Below are experts of layer 5 (counted from 0) of a mixture-of-experts language model. Rows are named router (the router's row for the expert) and show model dimensions 336-447. Each number is 50 + 12 x the weight over its row's rms, rounded and kept within 0 to 99.
After each expert's rows: a language model's description of what the expert responds to; "comes before" lists some tokens at least twice as common just after its tokens as in all text. This comes from a sample of Wikipedia text that the model never trained on. Tokens count by the router's weight.

# expert 5
router:41 59 60 53 24 38 41 63 53 34 68 51 57 27 62 52 43 59 40 40 59 40 51 39 43 52 39 55 35 33 40 25 49 40 54 68 77 52 69 52 61 51 72 62 50 41 39 54 47 68 49 44 53 32 56 63 57 61 39 53 65 66 49 46 53 30 51 17 51 39 54 53 41 46 45 39 52 34 44 51 53 41 44 38 63 46 43 58 47 43 35 63 32 52 60 30 46 53 44 55 53 56 52 53 29 58 51 64 33 70 48 68
It responds to: Place and surname endings. Place names and their final pieces such as York, London, -ville, -ford, -ley, often after in, of or New; also surnames.
comes before: ",", " |", " (", "'s", " and", " City"

# expert 37
router:57 42 47 47 60 41 41 55 35 69 45 44 46 56 80 25 58 50 61 13 58 46 46 39 64 56 51 53 43 33 37 71 35 46 58 48 27 63 67 61 57 39 50 52 62 45 60 37 45 24 39 59 40 36 42 52 48 55 70 46 71 55 49 42 62 59 49 57 63 53 61 57 60 47 41 22 37 64 38 40 44 48 55 49 36 29 48 33 45 45 66 42 38 47 63 59 35 54 58 49 67 49 55 33 44 54 48 40 61 47 31 42
It responds to: Markup and list symbols. Opening brackets, dashes, middle dots, spaces and LaTeX symbols that begin list items, table cells or formulas, like "- Legend", "MPC · JPL", "{".
comes before: " |", " JPL", "born", "1", "2", " \\"

# expert 56
router:69 38 52 46 63 60 48 61 46 57 61 48 35 67 36 63 57 57 53 48 21 57 35 37 68 26 32 56 54 38 54 66 63 43 38 38 25 57 43 42 43 60 52 36 44 52 62 47 36 36 65 57 60 39 45 29 25 49 30 56 63 64 52 37 68 50 70 48 38 63 50 53 60 69 35 41 43 51 73 45 68 52 56 37 72 69 53 52 63 64 56 52 39 52 50 52 58 54 52 65 38 66 56 44 53 37 36 64 59 54 51 48
It responds to: Infobox field starts. Leading dashes and field names opening infobox lines, such as Genus, Born, Died, Website, Coordinates, Champions, plus table pipes and Preceded by.
comes before: ":", " ", " by", " Died", " \"", " —"

# expert 43
router:43 81 56 35 49 46 59 45 42 40 52 40 42 64 49 50 37 27 32 55 57 46 52 23 48 42 53 40 50 32 57 47 54 55 39 32 62 52 64 53 54 76 66 41 70 60 42 56 38 62 54 44 33 52 69 46 53 51 45 47 44 32 44 40 64 61 44 52 50 62 51 77 38 66 50 51 67 54 38 42 58 61 50 48 61 76 56 42 39 60 56 62 56 43 43 20 54 66 64 60 43 33 56 72 54 58 30 52 52 62 71 39
It responds to: Infobox labels and cells. Colons after infobox or list labels, plus table pipes and dashes ending cells, as in "Prize money leader:", "Home record:", "Defensive coordinator:".
comes before: "\n", " ", " 1", " 2", " 3", " List"

# expert 55
router:53 83 78 54 23 52 61 46 50 68 65 61 43 64 63 35 64 55 41 30 58 64 33 35 61 51 28 62 54 52 42 51 49 67 41 60 46 48 49 74 59 36 39 54 43 54 55 49 46 59 41 65 67 55 47 58 56 34 37 63 55 47 50 40 48 63 49 43 53 37 43 32 66 50 64 51 26 43 61 63 37 43 43 56 43 49 60 83 51 71 60 55 68 68 44 35 47 52 54 51 30 63 45 36 60 40 65 37 44 65 42 32
It responds to: Place and time prepositions. Prepositions introducing places or dates, chiefly in, from, since and across, as in "migrated from Ghana", "In June 2007", "census in 2011".
comes before: " the", " a", " 2010", " his", " 2014", " 2018"

# expert 50
router:57 73 51 66 31 36 63 48 75 55 54 56 41 50 47 53 48 58 56 51 33 53 47 48 73 57 52 45 29 37 65 57 59 53 63 70 68 39 41 53 56 49 68 22 43 51 35 44 57 61 35 47 56 53 26 44 57 39 59 59 43 24 42 63 41 53 39 57 62 31 55 41 49 43 57 65 59 54 47 53 58 43 58 65 36 30 47 49 49 55 60 45 69 64 53 42 53 28 43 67 39 53 41 36 36 41 49 71 66 40 53 59
It responds to: Paragraph and heading breaks. Line breaks after sentence-final periods that end paragraphs before new sections, and == heading markers like ==College career==.
comes before: "\n", "|", "-", "The", "==", "In"

# expert 38
router:43 22 71 31 41 60 65 70 65 41 75 59 38 47 78 34 53 39 54 39 46 64 60 47 40 56 55 40 68 37 40 41 47 49 54 55 58 61 51 39 56 53 41 48 55 39 52 42 31 61 58 65 70 49 56 56 72 58 59 46 43 46 40 47 45 48 53 52 43 64 36 30 54 44 50 55 52 44 60 65 63 55 48 34 46 30 61 55 42 34 45 31 33 46 26 30 53 47 38 72 54 62 39 67 76 30 63 47 60 43 30 50
It responds to: Numeric table cells. Pipes and digits inside numeric sports league and statistics tables, as in win-draw-loss columns, decimals and scores like 1–1.
comes before: " |", " 0", "%", ";", " km", " 1"

# expert 61
router:49 41 63 64 32 62 66 38 39 62 48 32 54 50 76 59 61 42 69 49 60 51 39 51 54 45 34 55 67 51 56 30 57 51 54 62 31 59 53 38 69 48 38 47 39 67 45 42 36 34 42 47 68 47 65 48 57 33 61 41 52 61 58 55 47 74 66 70 59 49 44 64 44 78 41 45 44 30 41 49 60 58 49 41 47 45 54 55 35 32 42 57 38 37 50 55 06 37 27 60 48 46 31 55 75 45 57 40 53 37 47 56
It responds to: Numbers in sports tables. Digits, decimal points, abbreviations and position or country codes in sports statistics tables, such as 0, 1, s.t., MF, BRA, ENG.
comes before: " |", "–", ";", ")", " km", "%"

# expert 31
router:67 31 52 59 49 19 51 66 52 58 36 52 34 37 31 46 66 55 29 57 64 38 48 58 43 47 51 50 52 49 42 38 39 60 52 56 61 37 47 63 50 57 53 53 59 54 57 71 35 60 66 76 35 63 58 49 81 58 58 51 68 43 63 36 54 48 46 26 53 67 38 53 53 59 54 67 72 51 60 54 40 62 47 48 56 60 43 73 55 45 42 57 48 55 24 27 52 55 54 38 62 39 54 44 50 49 67 29 41 59 44 56
It responds to: Institution name heads. Capitalized head nouns of proper names for institutions, wars and publications: University, House, Council, Court, War, Times, Guardian.
comes before: " of", ",", " (", ".", " in", "'s"

# expert 45
router:37 38 58 48 44 35 42 64 63 56 57 33 44 44 41 40 50 54 73 57 71 37 41 46 41 33 54 48 54 40 55 29 67 57 43 41 46 35 70 52 63 44 66 63 59 46 42 75 70 42 64 45 31 50 66 39 53 61 46 52 40 43 72 40 52 59 36 72 66 29 48 73 52 64 57 48 94 59 40 36 47 59 52 50 46 63 58 68 46 33 58 65 60 51 44 32 71 48 50 45 57 37 64 62 46 29 65 41 21 59 58 58
It responds to: Name-final institution nouns. Last word of proper names for places, events and organizations, such as Street, Cup, Stadium, Relays, Creek, Records; also ft.
comes before: ",", " (", ".", " in", " and", ")"

# expert 35
router:36 56 48 49 41 68 39 37 37 48 53 39 58 43 50 62 53 62 47 40 50 49 22 57 55 42 51 21 49 50 56 64 45 59 49 47 55 41 40 46 45 25 42 59 48 36 48 53 57 55 51 54 68 50 44 68 32 35 39 54 48 36 38 49 62 41 41 50 66 58 41 61 48 41 63 37 27 52 46 47 26 48 50 69 58 49 57 46 28 58 58 37 43 37 75 72 43 83 61 54 20 63 39 59 47 45 48 56 40 68 62 59
It responds to: Prepositions and narrative verbs. Prepositions and particles after verbs in plot text (against, off, from, to), clause openers After/When, plus colons in Genus:/Binomial name: lines.
comes before: " the", " a", " his", " that", " to", " her"

# expert 58
router:49 45 63 62 56 53 67 62 46 49 59 48 49 26 57 52 45 42 53 45 47 63 29 35 43 37 49 37 44 34 58 49 44 36 53 73 33 73 67 52 41 49 57 46 64 63 44 61 48 55 69 47 75 62 75 62 54 65 20 42 29 59 57 25 55 35 53 59 38 61 35 54 45 54 59 58 54 39 38 76 37 53 30 44 58 27 60 49 41 30 63 36 43 49 65 42 36 44 34 61 24 46 66 53 46 40 78 65 65 40 58 35
It responds to: Infobox fields and stats. Field labels and values in sports and science infoboxes and stat tables, such as Current team, Position, loan, Goals, numbers and Phylum.
comes before: ":", "\n", ")", " /", "–", " ("

# expert 32
router:65 38 76 57 40 57 66 67 74 51 38 70 36 49 74 71 60 46 59 76 35 49 63 70 74 43 55 26 39 59 46 41 77 65 47 49 42 49 71 42 51 34 27 73 50 51 53 54 64 36 46 38 64 44 29 42 75 53 44 45 34 33 75 62 59 52 46 67 56 34 64 46 44 48 47 44 59 52 41 54 21 53 61 32 63 43 60 51 45 54 41 51 44 56 52 35 62 28 40 49 54 54 41 35 44 49 51 70 46 52 33 60
It responds to: Infobox line breaks. Line breaks ending a field in infobox lists like Date of birth or Height, plus degree, minute and second symbols in coordinates.
comes before: "-", "|", "\n", "N", "W", "E"

# expert 63
router:43 67 62 55 35 50 52 68 55 51 45 34 58 51 41 50 44 60 56 35 52 55 61 41 61 48 46 55 62 69 39 56 53 48 44 67 43 43 34 56 57 30 54 48 46 48 68 41 51 51 48 44 46 45 43 82 24 46 33 56 65 55 49 56 43 51 50 40 64 36 40 41 59 45 71 69 77 42 34 57 33 36 38 52 62 65 64 43 31 56 46 56 50 71 48 59 37 57 58 44 50 48 61 52 60 53 34 38 50 51 31 70
It responds to: Conjunctions and auxiliaries. Function words linking clauses, mainly and and to, plus or, has, had, would, can and not, as in needed to.
comes before: " be", " the", " a", " been", " have", " his"

# expert 7
router:19 76 62 49 57 36 42 39 40 59 60 63 73 55 48 43 36 69 42 41 63 36 42 50 54 47 68 65 66 49 52 54 39 30 71 60 61 52 45 49 41 57 57 69 46 42 79 30 61 46 53 61 32 48 43 60 53 61 47 58 47 49 55 65 36 71 27 44 49 41 29 42 40 28 47 77 82 36 22 42 28 33 47 70 53 50 68 45 46 49 56 54 47 55 58 28 33 50 49 29 30 53 57 43 43 47 52 56 69 34 35 59
It responds to: Clause-joining punctuation and conjunctions. Commas, periods, and conjunctions ending or joining clauses, such as but, although, while, and, or, and the comma after an opening phrase.
comes before: " the", " and", " he", " but", " The", " which"

# expert 2
router:37 36 48 45 56 58 48 55 50 33 44 35 52 67 53 27 42 46 49 44 42 74 40 49 62 50 56 51 71 55 49 53 66 42 55 56 69 60 59 49 45 37 31 45 54 25 61 52 46 62 39 49 52 55 66 54 53 30 30 49 36 54 40 31 58 68 50 43 61 49 38 59 44 59 72 73 50 64 31 58 38 50 62 55 54 58 65 31 36 67 44 49 41 49 50 60 65 59 65 42 58 57 38 38 46 47 32 35 43 65 60 57
It responds to: Relational prepositions. Prepositions and linking words after a verb, noun or comma, such as with, by, for, to, including, resulted in, dedicate to.
comes before: " the", " a", " his", " an", " her", " its"

# expert 53
router:56 56 66 44 22 78 45 74 55 41 68 49 54 35 46 44 44 48 41 56 56 63 69 48 62 45 53 51 28 39 50 46 49 67 31 26 45 47 53 48 36 57 39 42 56 63 26 65 36 39 48 35 54 36 59 49 66 56 44 34 36 57 54 57 65 36 50 56 49 51 51 62 52 45 41 48 38 54 59 44 40 67 70 42 57 57 32 47 41 59 41 33 46 47 46 52 62 66 54 55 80 41 40 49 68 45 46 75 57 42 63 60
It responds to: Table cell pipes. Pipe separators and divider rows in wiki tables, especially between numeric cells in sports standings and election results.
comes before: "\n", " ", " 0", " 1", " 2", " 3"

# expert 17
router:67 50 63 44 53 40 57 68 57 38 61 54 43 49 77 45 41 28 38 50 45 60 68 36 48 25 32 25 77 56 48 46 45 49 35 70 40 31 72 30 31 58 58 40 43 57 30 50 53 67 55 42 41 51 60 65 50 26 61 47 34 54 59 54 36 53 63 62 58 51 32 54 55 62 52 68 51 36 54 68 46 43 48 64 49 29 50 25 60 32 65 57 54 21 30 51 46 37 54 48 35 49 61 62 26 40 50 61 42 68 69 44
It responds to: Years and dates. Four-digit years and year pieces in dates, ranges, tables and lists, such as 2017, mid-1920s, 2020–21.
comes before: " |", "–", ",", ")", ".", "),"

# expert 42
router:55 30 49 54 32 72 60 34 48 62 30 58 52 40 22 53 52 48 39 53 68 42 48 38 51 53 44 62 39 59 65 65 39 69 37 47 36 50 42 30 50 68 70 35 31 61 45 58 58 48 60 46 41 50 64 36 21 70 65 43 56 54 21 64 52 24 40 49 62 48 46 32 43 46 40 53 45 48 68 34 59 67 42 60 58 53 49 46 59 46 38 52 51 64 47 49 58 34 27 33 43 49 40 77 55 64 70 51 46 45 48 56
It responds to: Abstract nouns after prepositions. Abstract common nouns after in, of or the, often in set phrases, such as in order, in time, in respect, attention, conditions.
comes before: " of", ",", ".", " to", " and", " in"

# expert 8
router:59 71 65 30 56 17 44 43 47 43 53 50 70 46 65 36 42 48 62 76 53 43 48 36 52 64 58 61 61 46 52 43 43 33 77 62 63 41 67 65 31 37 36 41 27 61 68 63 48 31 55 36 50 21 45 49 45 64 33 69 70 64 42 51 50 60 58 41 50 53 57 61 32 44 37 45 56 57 62 27 46 56 44 42 34 56 60 41 54 50 38 47 27 73 42 52 58 62 63 44 51 31 55 63 38 42 58 60 66 58 61 46
It responds to: Odd fragments, table blanks. Mixed bag: blank cells in election tables, mid-word pieces of names such as Wilstermann, and verbs like married, met, according.
comes before: " |", " to", " /", "″", " by", "ina"

# expert 1
router:41 34 44 51 45 35 51 57 48 49 75 75 33 45 33 21 56 73 42 53 52 61 53 64 63 45 41 39 50 62 74 28 48 55 33 43 35 53 69 45 66 33 64 59 44 62 44 49 62 67 53 43 65 55 46 50 76 49 65 57 31 54 58 41 50 44 57 40 69 54 44 55 64 56 53 47 58 64 71 37 57 71 31 62 42 37 58 37 52 31 71 31 55 38 31 46 39 44 51 46 43 40 31 50 40 59 53 47 40 44 50 36
It responds to: Competition and results nouns. Nouns naming contests and their outcomes, often in section headings or after "the": election, season, tournament, census, Cup, results, draft.
comes before: "==", ",", "===", ".", " ==", " of"

# expert 46
router:58 49 50 44 41 51 39 25 51 41 43 42 33 46 61 37 71 49 62 46 52 43 48 58 53 66 39 58 69 39 58 47 56 62 24 38 58 31 55 44 61 56 54 43 57 38 36 62 42 35 65 59 52 57 53 36 75 35 54 43 29 35 32 48 55 70 67 47 63 61 44 67 49 74 43 30 67 58 35 23 46 68 47 41 49 65 80 39 33 44 40 73 62 31 34 54 45 41 41 31 59 41 41 59 29 49 32 53 63 82 72 38
It responds to: Citation and list punctuation. Periods, colons and commas ending fields in bibliographic citations with publisher, ISBN and pages, plus country codes in sports tables such as USA, GER, FRA.
comes before: "\n", " The", ")", " \"", " ISBN", " A"

# expert 9
router:33 40 73 19 27 55 67 38 41 60 57 44 44 72 65 42 60 49 41 58 49 61 27 59 36 36 56 62 51 64 51 62 55 66 47 58 34 53 42 45 35 38 30 47 49 42 40 53 72 34 52 71 64 45 43 60 36 58 37 67 34 34 45 67 31 59 50 65 45 62 84 55 41 33 39 50 31 70 37 29 38 46 41 48 42 60 36 45 37 47 59 38 26 51 64 77 41 46 69 58 20 62 43 47 44 52 44 51 70 34 65 42
It responds to: Past participles, passive verbs. Past participles and past-tense verbs after was, were, be or been, such as made, released, named, built, predicted.
comes before: " by", " to", " in", " the", " that", " on"

# expert 25
router:40 62 44 36 43 58 43 60 44 60 65 45 51 34 59 51 59 37 39 42 54 51 68 56 57 54 42 67 48 35 62 64 28 49 62 38 59 51 42 60 58 61 66 49 51 47 56 27 59 56 67 48 45 63 58 40 59 40 54 34 35 66 55 78 47 52 42 57 53 32 48 51 61 52 48 61 33 30 71 49 49 64 46 69 46 45 20 40 69 59 61 60 42 71 43 48 62 67 46 51 54 40 42 43 25 52 39 55 58 27 62 48
It responds to: Table cell separators. Pipe separators, header divider rows, semicolons and heading equals signs in wiki tables and lists, especially header rows like Party, Seats, Votes.
comes before: " ", "\n", " 1", " %", " Votes", " 2"

# expert 13
router:68 57 53 49 53 44 38 77 67 33 66 56 45 65 60 51 54 37 60 36 59 30 30 60 50 61 49 54 51 61 51 43 34 61 59 40 47 23 31 63 64 78 60 59 40 63 42 63 61 56 51 63 42 57 59 52 45 37 40 58 66 68 33 35 50 41 32 60 44 64 49 43 59 45 44 51 52 39 54 54 84 46 59 26 60 43 45 51 77 82 79 53 49 43 51 47 53 42 35 34 62 53 49 60 45 72 50 49 45 60 61 45
It responds to: Plural and common nouns. Common nouns, often plural, that end a noun phrase after the, his or other: artists, plants, cells, brother, applications; also Location in infobox lists.
comes before: ".", ",", " and", " in", " were", " are"

# expert 49
router:77 42 32 62 51 79 50 31 55 55 50 46 65 37 67 37 58 58 61 32 44 50 28 49 50 66 51 54 61 66 43 44 59 72 63 48 53 58 68 65 64 26 32 70 47 59 46 43 50 73 51 64 52 76 52 33 31 28 26 41 38 70 44 44 47 44 46 51 35 49 55 56 56 61 58 71 40 68 71 58 33 41 49 65 49 57 53 46 44 62 58 48 44 54 63 63 34 68 63 30 24 57 51 34 65 26 41 44 44 78 49 62
It responds to: Non-locative prepositions. Prepositions tying a noun or verb to its complement, chiefly of, for, to and on, as in "one of the", "allocated for", "known of".
comes before: " the", " a", " his", " its", " their", " this"

# expert 12
router:38 40 33 67 50 57 62 30 63 37 43 60 49 47 43 55 60 56 44 44 67 54 27 49 56 64 40 43 50 60 73 57 44 61 38 54 32 40 48 48 46 29 70 47 65 57 51 42 45 46 49 41 53 60 68 44 49 61 66 61 60 57 51 48 50 40 26 54 64 37 26 63 52 56 51 39 39 62 62 43 47 49 33 39 37 47 60 54 37 36 55 41 67 49 55 47 39 50 52 63 56 49 56 62 72 49 62 36 40 38 28 69
It responds to: Quantity and time nouns. Quantifiers and counting nouns in sports and statistical prose, such as all, both, several, half, season, point, million, and sentence-initial However.
comes before: " of", ",", ".", " years", " in", " than"

# expert 33
router:46 71 47 55 65 36 55 51 54 63 34 41 37 56 51 68 47 44 19 56 63 54 59 64 46 44 52 31 55 63 41 41 64 36 64 44 46 61 51 75 47 53 52 48 55 60 60 55 57 50 26 60 70 35 30 56 55 57 43 46 38 53 60 36 40 27 50 37 66 59 59 52 21 58 43 52 48 54 52 55 55 45 63 38 46 36 57 38 27 71 47 47 73 60 48 26 65 45 42 25 34 49 66 46 82 55 46 52 43 64 53 35
It responds to: Definitional verbs, row breaks. Was, is or located in opening definitional sentences like "(1550–1605) was a", plus line breaks ending table rows and He/She openers.
comes before: "|", " a", " was", " an", " is", " also"

# expert 15
router:58 57 54 51 69 17 54 30 44 55 49 56 38 52 33 63 54 45 55 59 52 61 63 52 46 50 61 56 62 29 52 67 65 59 63 61 52 58 35 31 45 50 58 43 54 28 35 54 47 51 86 51 63 57 70 49 74 40 48 56 51 36 50 33 63 68 75 50 58 40 45 44 40 47 54 54 53 60 33 67 36 52 39 43 44 56 29 51 45 45 44 51 62 44 38 49 62 42 24 42 46 58 67 81 57 32 68 47 34 42 44 36
It responds to: Numbers in data. Digits in coordinates, addresses, dates and infobox values, plus degree and minute symbols, as in 42°31′, West 49th, 1476–1495.
comes before: ",", ".", " |", "′", "°", "th"

# expert 16
router:37 82 50 49 54 65 49 62 60 41 56 45 40 51 31 39 21 48 54 35 65 59 48 52 47 46 52 56 57 57 42 35 62 36 42 58 42 47 71 20 38 49 55 42 56 41 41 60 40 52 60 50 52 49 38 46 49 52 57 34 24 65 51 33 43 42 62 53 55 59 48 55 47 54 30 54 55 61 47 50 49 61 63 65 37 29 45 32 41 36 61 53 45 24 29 54 30 53 32 24 30 26 67 66 57 56 50 76 51 52 62 57
It responds to: Titles and descriptor nouns. Nouns and symbols closing headings or short descriptions, such as = after article titles, sea snail, footballer, politician, ornithologist, plus years and closing parentheses.
comes before: "\n", ")", " |", ",", " (", "),"

# expert 34
router:59 48 63 63 45 73 44 64 59 48 33 59 14 45 33 41 24 53 53 64 42 64 47 53 50 42 68 40 37 47 68 40 79 69 47 55 48 55 39 77 64 32 56 27 26 63 38 40 57 66 60 47 66 41 30 49 44 20 50 55 20 33 48 43 36 55 54 54 55 37 55 51 37 47 38 69 61 59 65 34 28 38 54 29 46 47 42 56 54 48 50 54 60 56 52 50 61 48 37 53 40 61 61 37 42 50 50 42 56 33 59 47
It responds to: Line breaks. Newline tokens, especially blank lines after headings, title lines and list items, plus web words such as Website, www, UTC, post.
comes before: "-", "\n", "==", "|", "=", "==="

# expert 24
router:52 64 48 48 53 59 26 42 49 58 54 59 56 35 59 54 56 58 24 29 69 59 48 43 50 65 41 73 63 47 42 50 66 69 36 39 35 33 60 56 42 49 41 42 29 46 47 40 35 60 63 44 57 52 72 37 39 39 45 50 40 60 52 61 55 53 59 69 44 43 49 58 50 54 62 65 32 58 57 67 31 65 32 52 20 36 69 34 47 57 48 50 61 22 67 70 28 40 53 54 39 73 52 70 53 61 57 51 54 39 34 67
It responds to: Temporal prepositions, conjunctions. Prepositions and conjunctions of time and relation, such as after, during, until, when, before, and "with" in census household sentences.
comes before: " the", ".", ",", " to", " a", " his"

# expert 62
router:37 43 52 45 65 53 40 38 36 67 64 61 40 40 50 47 47 48 38 49 40 63 59 48 55 52 49 48 32 38 60 51 24 44 77 40 42 45 68 57 56 46 63 41 42 54 49 32 44 57 61 38 67 70 58 35 74 34 61 29 55 56 50 69 40 50 50 57 57 36 44 36 71 63 45 53 44 35 65 28 69 50 51 50 57 35 43 33 62 61 48 42 59 54 54 46 64 39 47 58 35 46 49 33 31 45 46 49 40 43 55 50
It responds to: Table row starts. Pipes opening table header rows after a heading, plus cell values like party names (Republican, Liberal), MPC and two-digit numbers.
comes before: " |", " ", ".", " Party", "%", " ·"

# expert 3
router:60 51 56 40 63 49 60 37 68 41 58 33 46 73 37 61 37 26 33 57 25 63 86 28 45 56 36 48 70 44 58 54 52 51 45 54 69 40 23 46 57 43 36 59 50 34 48 74 26 53 59 77 69 54 69 49 51 56 35 58 61 51 52 54 44 54 61 45 56 38 46 42 57 58 20 54 44 49 56 61 44 61 69 52 57 44 39 38 54 63 41 46 37 31 57 50 57 58 57 70 60 33 36 62 43 51 50 57 63 64 54 45
It responds to: Table cell separators. Pipe separators inside Wikipedia tables, especially between score or record cells, plus semicolons and colons in listings like 7–4 | 0–0.
comes before: " ", " 0", " 1", " 2", " 3", " —"